From a checkpoint of a small mixture-of-experts model trained on Wikipedia.
Size: vocabulary 50257, 151M parameters.
Experts: 32 experts in each of 10 layers, 288 clamped SwiGLU neurons an expert, a sigmoid router, a shared expert of 256 neurons.
Below are experts of layer 5 (counted from 0) of a mixture-of-experts language model. Rows are named router (the router's row for the expert), gate (a neuron's input weights, with its number), up (a neuron's input weights, with its number), down (a neuron's output weights, with its number) and show model dimensions 0-127. Each number is 500 + 50 x the weight over its row's rms, rounded and kept within 0 to 999. Numbers have three digits each.
Before each expert's rows: a language model's description of what the expert responds to; "raises" lists some tokens whose logits its average output raises strongly, later layers aside. This comes from a sample of Wikipedia text that the model never trained on.

# expert 29
Description: The preposition of, and its foreign forms de, von, di, after nouns like part, one, member, president, in "X of Y" phrases.
raises: " the", " a", " both", " his", " an", " its"
router:592511554535540488492393419552509482482540446536552582427506535518467481582506455522488447504513497485513496554466444531509485484447527499542459530544527347539549469470491453473539544507549480493585448478468491544537571545522512530604473559510467468427499523495591474471523501503487552473525619571469543509405486570467543525495511474462489547537509540471480517574548529472521504495442
gate0:500383578549380527575499491533526493580517472526545504543526471601557491512445568461393517442434510554511548387518479438524478488444501466639524563489515489350472516483473451482537612470526445510446454452552426413503526494530491482505547543511499503538460553540554548511501460532534492480533563520469458412527483534463539540501558463484538525609590477472499468467409503539637603468509
up0:491457542522478477498542469510551500636494461486571577455528490514488475543475611490403491433469522491593536421526397470467537515423538493550479540468459454471484560443511438557501538490514491594412365471592496447488531473527526450481512523524512512512453568487552511504513442499466533431431588440469502404548513576486518510489544507472461496614553508523487438478446458555640614477539
down0:539516511442534537437471530423519516538454590506441505426460448518481507442511481526473429528457520466462582481436513526514485518459489511455506485484470455520546503453509431578525537465373492378454491502536504533545512503465502618438537537430574503410558471411519522482528582499357530464474498479553488489430572545480351458566459529504478537594482479499438479476436454565559580543528
gate1:489433435527450467511522424422491442414512547562498466555477408496489518409533539540571448579522706488481446433436428519517488501446467513404516556424656478489500573526495451627498418526469465462520519522357501522505571505480511452464455462538476459480523510514516466502497626510453502504477496551471446445493500500538434456540451475515493471472549402578477432556499525536502473586549
up1:474496532518440449399548475481447470469512493546491483501382396404532539425531597515483519489560615494463507446437527488478489467495545506416478503438565487469503530509477564605462434517448497474526541486468502534498561526474513424497463459542490394474537481487558418500521578516440535525502483526498461483459503451524454590537515504446493498455463460558435401583580550481457487556555
down1:487501483520551450568428462379551508541487464469501437626532425415493493466463465556439477537530483430511429593514559523442466492510473527475513502454601462484434484596355470481592527519554450533487551433510535549487567548507506487493465509522497437584543546451601451449480464533545501498583446519509490506397459564480495556482572471450465520454570532512471467601512554401564519481470
gate2:524400542634440547576472442473430421512518516440493544581518485519476482504487533451603511469623540553568515502597420434567575499492554447484525510458406458443541454474417515487573413439466571530488484392411584535460484466523469557453550480428423491472538461393389414543486467484568498494556404516397546599589423430412489551540593421519523483517528533489508400533480425568430518436472
up2:473448519606481500468441400454514481528440555449502531628528497459511504506601401444526438575585479560484539542599514488487592492548585467506443489365482494496476507436470507531556486451580605464494454456516650513522532529498557549498541438497465499568482446417421456523411527464590515532568415585450481531505425441456505458497585477457498500566490541476535399523508526512386478419482
down2:473459574499504469440496553518605516405527575451466486586515463406572510519563522415573465442555580424512522433532513482382505493496541553519531390476508488451483480493462514580580420568559424491507504448462521503572449441463522549477449537595513411385404457513446529507559528484535489511480483527582450413474524527512546480545559546560393515566503534451546479515468517522489492370468
gate3:562457450472508429444437508484536582531538603500441492453648437505483500423566500506493440591462499405500486531537540542494471459418400450497531452526512463548532377452423523526541507541525422620489583427469472458381541411488519466547511432489480509477565533450541491529567516539515426398480518584544501497512463440474534395432509456465464550578544518517531383520578533541519473478444
up3:490542548492544452549501607477516506498588491574469415527627519478476479522506598628435426567403470392515507527492424500508498396491471527516546491447467542581566414531471489503533465512466432560435530534489445412409603464506431433559497471497503555439577536438492509531598448629473490481523488538546517519521456430466521457507527499424520529496546449504462413521503462587490459524442
down3:535463552490603447541614501499460418480536523496434576540511422483562416495538399451459502508486583494550486471540570448505523516587391540485489480600450447438470501526527519485526465521430474596475440454397513457571553555636508490467520584523414453498579463463495558589533526489566507497487498590450547491512447572463488471620460492551521524520541455483499513473480430503414578473485
gate4:552457560553491418498468605543576413533405414496346520505479392482517572502474576464492558485514521540493468463481454481503477555448603472479497529513457495452652479562546484529491474445492449512461476501494580532551627520502494571524576506356473486415439468582461470505497482384475464490486477491554492515540450506474551479505376489521449580475417526548404486444523448498600576519505
up4:536482535403443563460480408434405567420569518452577424479511549529534495444500504446519377483506468470464534550512563580518529428528446501440572527575456520491424533491479514556486516479559576498529512488525487468488444520517508379549462571579480520559516553458460537530495474566480588466537560529369537471413478430524437469555507508523575440503598619404562483592548515491423393483524
down4:520502484454502522512534521534483469533394463487447442556435523416544534473478498544405487442510525438468512563478529524452462536467518436576507630469538479499594574505573545492480483472549574506517382521500434588523509461530437497479502433561516534531495514466517472481553553523556343488434625473541488490484524513570496515498456450499547513500522425546510530561525529547536558510498
gate5:532552497496518512544511455474593366398482547449409436428496565525423473464559476557500580520524521516499496630473451495549518516507457572519480463412546487475565555461523383442475509485469542531487494544511481479514531502488477525513538504479476479500540427497608541518437487517528494426537504495404543528490570371428457495457540495500463500532495392555525550535532556525573501560447
up5:423612537479534564517573458474563452530524575467447522370547570474543457492562466519468512449569546499512429488540590491651497500506559555581478507464556475436470416453479440473504532468500602482556405574456403512526585482495499491438499420547457512519457562492461527482498419453479473453579517477519563518438512512538429492554486514469432476539504471461541485442562549455514509543499
down5:530536571450386569489547431450443518428505495483524533520444506545546544532518530623473447556509457474400552490481513451481513415461445481575544542447440538410561535527447456512485394464500543504494483443514621504545639510433532434544504472494518529516441504467506524539480525520535606478492609600554475555385472458454509445483522467462423579550591409497426423526521455416535527439587
gate6:564442500508526434536447532524476469476532583509478525536460452577515467441382483502518552456509571532578558507597514480554609476456534416468512485519590563526496478666462500487473477426553507537531534544455489540519449575548453491517434536460500439509471639470500450540446429516447536471537514437458556395506590544482554555496488425568547539381469449506515477529504542496524587507455
up6:557510539527541445581524555393446465552547587489473464543514467489482505494471495530514558431481491513561495549600525441561548517449581558366522585495536586535498530515502475526527463398512519521530496530432549532521489535528467483551470475520495442467386592423499499519504519539549539565511483386510520461460538508417529575348478423527532542501474438561589430576462506510413531443398
down6:641577527545558551440512607560453562467480606472601527565569459483475478510485455514481555464502573522521417563473459458581523482511547447458517509600549516469432533503521529605561470587421378546497416502506570403605527431481512563492441473512517544555472464442509567522434538508597484479496436519431475531515510531525519486555594524466415556475441451436559551543564489521491396481513
gate7:480467506523513436489524488539546540437465458507463564510486517433496433470524514422569480475501600558609501488534531466488430547576469492332567463512598513473435554440496574500485452417489457523609497532489503594563436553533539556564513516467487570458505459459431492472492494496512517574425531397478500537513424480541435496581509508407519549441483500401515478466513382496362536574462
up7:531466559568511484537552572460548520477398493517564544538521510505512456492532468477426572457456471498524394467489587519454463502473505480456564483573488508504453456527587447456480444502532473459486438542453473596449520571591467478498453483477502519520559491509447481506512376519480489573492479348536493475546459511492489487450454567500567405593530522442501414532453579527539503465462
down7:514475480464578548502454532466524478469461544492595453614530551482540521467454528546469520475516427539476516498447445416599553488421430515603560525529517450528602510427548478511509478476475458511438540473526503599513549403520502565508570503559535501455510492482497476524575543499475554554525491552505467529454426364489542572455499578473462553420552572611690503509463457584511404437486
gate8:397544426526552511515493453548451527493570513510444500522518444545473506525564557558487379493537568591466502485572603587490432484533630548557541535505445545565434489460491570441473485497496472522483439428560479422486615511491480534518419537512418488400467461497469466510434556463448627423448462495470442570482554515453522582464600532351541523482505501561449420538491538559483499489445
up8:454472491517470556562444582534432528467531547532466563429471424524522561624492537541469411473489497634454560488479529517434529523518525511513482552517440524555475506453446585573510495469538480506482462542486430450384639496501563512442437570536482388459542480502484433543469533505529562439479503480499412535414490499533514519449584501413499453496476494550412420517545511492516510476452
down8:590510541531444467585443505504534507493540478525491449475437505511440515461462459502545541425439540417534514514349436477468581503572439480462521477484518491481496561545516474501532581384580620457497427479472483472582462501534447419549429597555508466526477448511538507525422484471530467435479596478511465466533503400500525503458581494477484582485488508421479446469454507425465463549451
gate9:485529514476476625457478421556596487491538518438464514388572498546427540430561435539550573488551545513514576467482457457502590457482486593376551428412502519635486421444490482532360436469478443475554527547441490512485496431464396523495414463505556466419495443579501504567564424544459511484462527505435493447524560500433514509520491481536499444477553532477493485498603591407404596547495
up9:499574477560445512450478443534552550463531488418445559520508476546413579420518348513545498556500453505565565468479525490464589409499535533468482456444500539604493534495482416488409538497529486451535540590483498438448473508522421538515504523539520455443448441561541490550506486557396496492462546537539439495520521481447547547466526534460558478555475558511449500565580551429462554452548
down9:493434485552499395645628516483500504556451465493487505606416531475524549541496465438534450546553441461467461580514452504449592440567502452551409494486480464451631574444512468597501504509520542473489556538576617484463564544533521582512594556480521526553404589531397506525498491605540457406502585487458537499521452575586409501471520606498477460515422393519489580568405485481530493463460
gate10:517402553441424539532506527529486601583579449455553470493467456482458624458495619409432521401487530516565529478371476508490496372585479585520481472506429531527639485541522562435462448436530490523609522441534434482458576491572534488498505501541558517532460439450524485518470569530568606397514522449571554496523467585580519490475426445562439542473529530439479416467550462470512490526420
up10:609353535463540519542489474512487590540541414497462439478493505402429588430499582369415516396535481530572487431423452420532538509584509519588408467467522533506573512566546482411456465469502491575501494432452479427495531462488625426493555463507592462578453404462513544489536580530536560516569530499600575526537468511522520501439476546485430506413503533461497404536541470462485555473532
down10:568570555488499456472445515413528512569450428504598434554390483551490537519473405426530367444587408451466431454416394496547538459567541406502506392554432489423486468598489477480512488542505522472409476533508549512546505439431424424528464502520603500563584434514514552477485483493525557595457596517528558457500465516444499535577534494472443450486532486472507452528472435438571497476529
gate11:427421501603445555464495454428550494529494497426508479520439626465512686379511485491350468462400419532479501500532539535485496441487452553426462468437491444536521569537510508441517549515486578430476379545526543423656511444460500587583511549535508477582566547498533440479602475516447488521544591501492471542552525510510522431552533537539581529579455463548473580553492588568453461445390
up11:432488485490477451520517526505502505505574444394533642472532487497473523483570582473506403477543488390571591515530478453537496539517442502515473371441539457511564428510485491477476563500551473438522460458455486518439479480459531430440393488415548419573482501478539442506487566534498503510437553520577444508515574528497506498481482414522509526515456443492559494506404561398465435532488
down11:444472616545621519498583581474476506418432558419493490592501547546438460484499572466489532438538501542486467536506571520518495492433448518451544511490489561502461487460562496523482456569490522537483454441562497585542468485543497447544535462504489442456538617517452461550536507514559390596450479566462577421481457531484500499499487462525546532445541484452421572535591480478493491454534
gate12:449532471473500596514459558567502500489499563524438543468522421567418426481534555548608533595481463521539483478530574592543505478504516602492424413498502493435507453488527534522427442521468460473527478462556531479466455467399541507470525546545472460500478537527338513513541508474487415452534544533490460492386507517480525520478468547538442537485534485562511487564462501524472442495391
up12:485521498482498533603482561522468537539552505497480518518609466495382559569547504578523522514465525551585506468511484519554518497499457547520488470480527489494498597505499447449469507458568535554523456533418485494528561474494478467369525489550530501459498532496444518561516478453465437489531517518558427567472575504561534523561318513548542482439499448561487495495503519520389501470509
down12:606568477457499495479512489530490579424542496517509443554462580438646481477487468489539452443613519464474538583538503528469474405488487457501483532425516562584511517445505529558586591496611612513525536575458454506568465566471559577539441453474602547549560509541518445538507534532493577475538503517557479503479537529504481428427480444491590495469481529509480428433475490507604521558496
gate13:501498523550543455429384396517473533482460509410434481599470512583460444541511523489479528396539561498471474459480559423440561422539484522477639510530548454583535523466467521468503446484476442506526543549543459644533538523523509473482382564419442568511470487380393497557526412525507501476491510489477488496627445518410548526456526472537479504522487582538537498536433540461408578473465
up13:465518509488449475386446414473521545473475530490458537518565527516496478447542534433475437499508529528507488494603574472448533462529512469500513520467502576623470530537414521560499460481536416540448599533500455558593555510554482442479373478457497561435540464421450523530613521582481487533509522594453519468578505561531493584545538425622487493503524459515495504508455431476493576553537
down13:508495587428527513540554533447419458469466438501486497447514536512499538503579494542538539451505465404509528537479476511478527462527435600550460519507472573489477477440453493480464472605511498482482453573464501420511577487502471478514472392550464579522529506540558578441455558467484577488447499477465393513375534539474498520457574516563498636447471428432453488528470542470541423557510
gate14:461493504424494549417517446518467644521465483547439486542607438445493513527465422541496501467475493505548465468491406551488468458494455618522444457446507495564475505551464496561506582575509453476575537550388545573522507454469501464496465617470437457439420405509468499510548541512441536489489446550623419495457450531506489503489520505470539588485452459484484453473441471479528401571426
up14:532572551462459448417518463496518524544485580474496492485488459492542467461454513489530459475517477498559515463596423477507458447508448581468419550500500532501469545561476590531583476543477312516442501476485435556535516489479412476497544432497477488489487440584517528610557493578422491446561466518587462525441421517504415507483516487415520625384503437505412587484483483448573466595459
down14:468526493546486415510577419516429463462559440453462511431417477462480522500518481538661563554581579610522513577421533495516456551562531491391530536532521579549420440427557402470542429425504558548497521452516426509432569601511490482441516577518506500483444504476549531574506447493475505544514545541548586457450476496503477441554523537516522515587497515475471542470522480564436500442462
gate15:531577465517488498527580488484565498476597606530537572448457489478562483465540523474473556505450547436500489508479476486480491569508481527542442464476509538463504464440541495502459464571475617555513442501406541523469464566497501506536470544528521472470519551510565445541427400446481504541452437420529490509466526559506448544507454545528560436534454503479627500534526411578476451543554
up15:502591484497394480371523477465511518441510546463531594506449499486467482454506569373453456469541461515456452401582519456513408527457544519439413531480491535466576541438531563454484488441492590514499437544505461452498535446575426490566542548486483537562523554481569464446529461486453523531462490460483438517539473498542432601481500543439502442564467476499559519519545390583489502495576
down15:501537413517511411486453504564478447576531524457474507501554495531539539462511546573461504545549505536549451496545527511615556514517512450486518450416513514548490452418467513542521474526517468434443530521498511528428547542399488533500506525481499468526493453476502532477572478463534493572464513452521633435405511402385471447562498500443492420558488589493451465493444567490512549378478
gate16:498472570427548506445488403527470491487522509416511491459398504460450504511537507419462554476540460437451490425523559536468565466547492463513532511553480591606534446558542523553558479432566435537592486451501511531421510491597493448453464554586468492483493572560465418600540431442508426515506521490513598530501495520483482519515485529563474395493546491511577529444482474494488475448615
up16:528486552457516516512423484543526492455504503453478503495396586467440454521443477432420491468523509436436541459487459407497538494525421555505546444493471551486551480479516472471514466523631466629541431474487562522484489475568576496500491476545439533428494467551416456549444532375543430445553519551459634531477599508464488493532474527478417471363414503502476540469489459500567479453525
down16:476527488518588558451386458538534497407543528567528484476528523577498535489516481523580550461495491488528436528553486506493438501469503468502497555497466556517476508550548488548483459587550529463486504529371437471486462597492522528559375561541497610428468443514477526435532562462452632590468494504504477503459520574471503489518467431514402512415524592489491463519489607519358408541484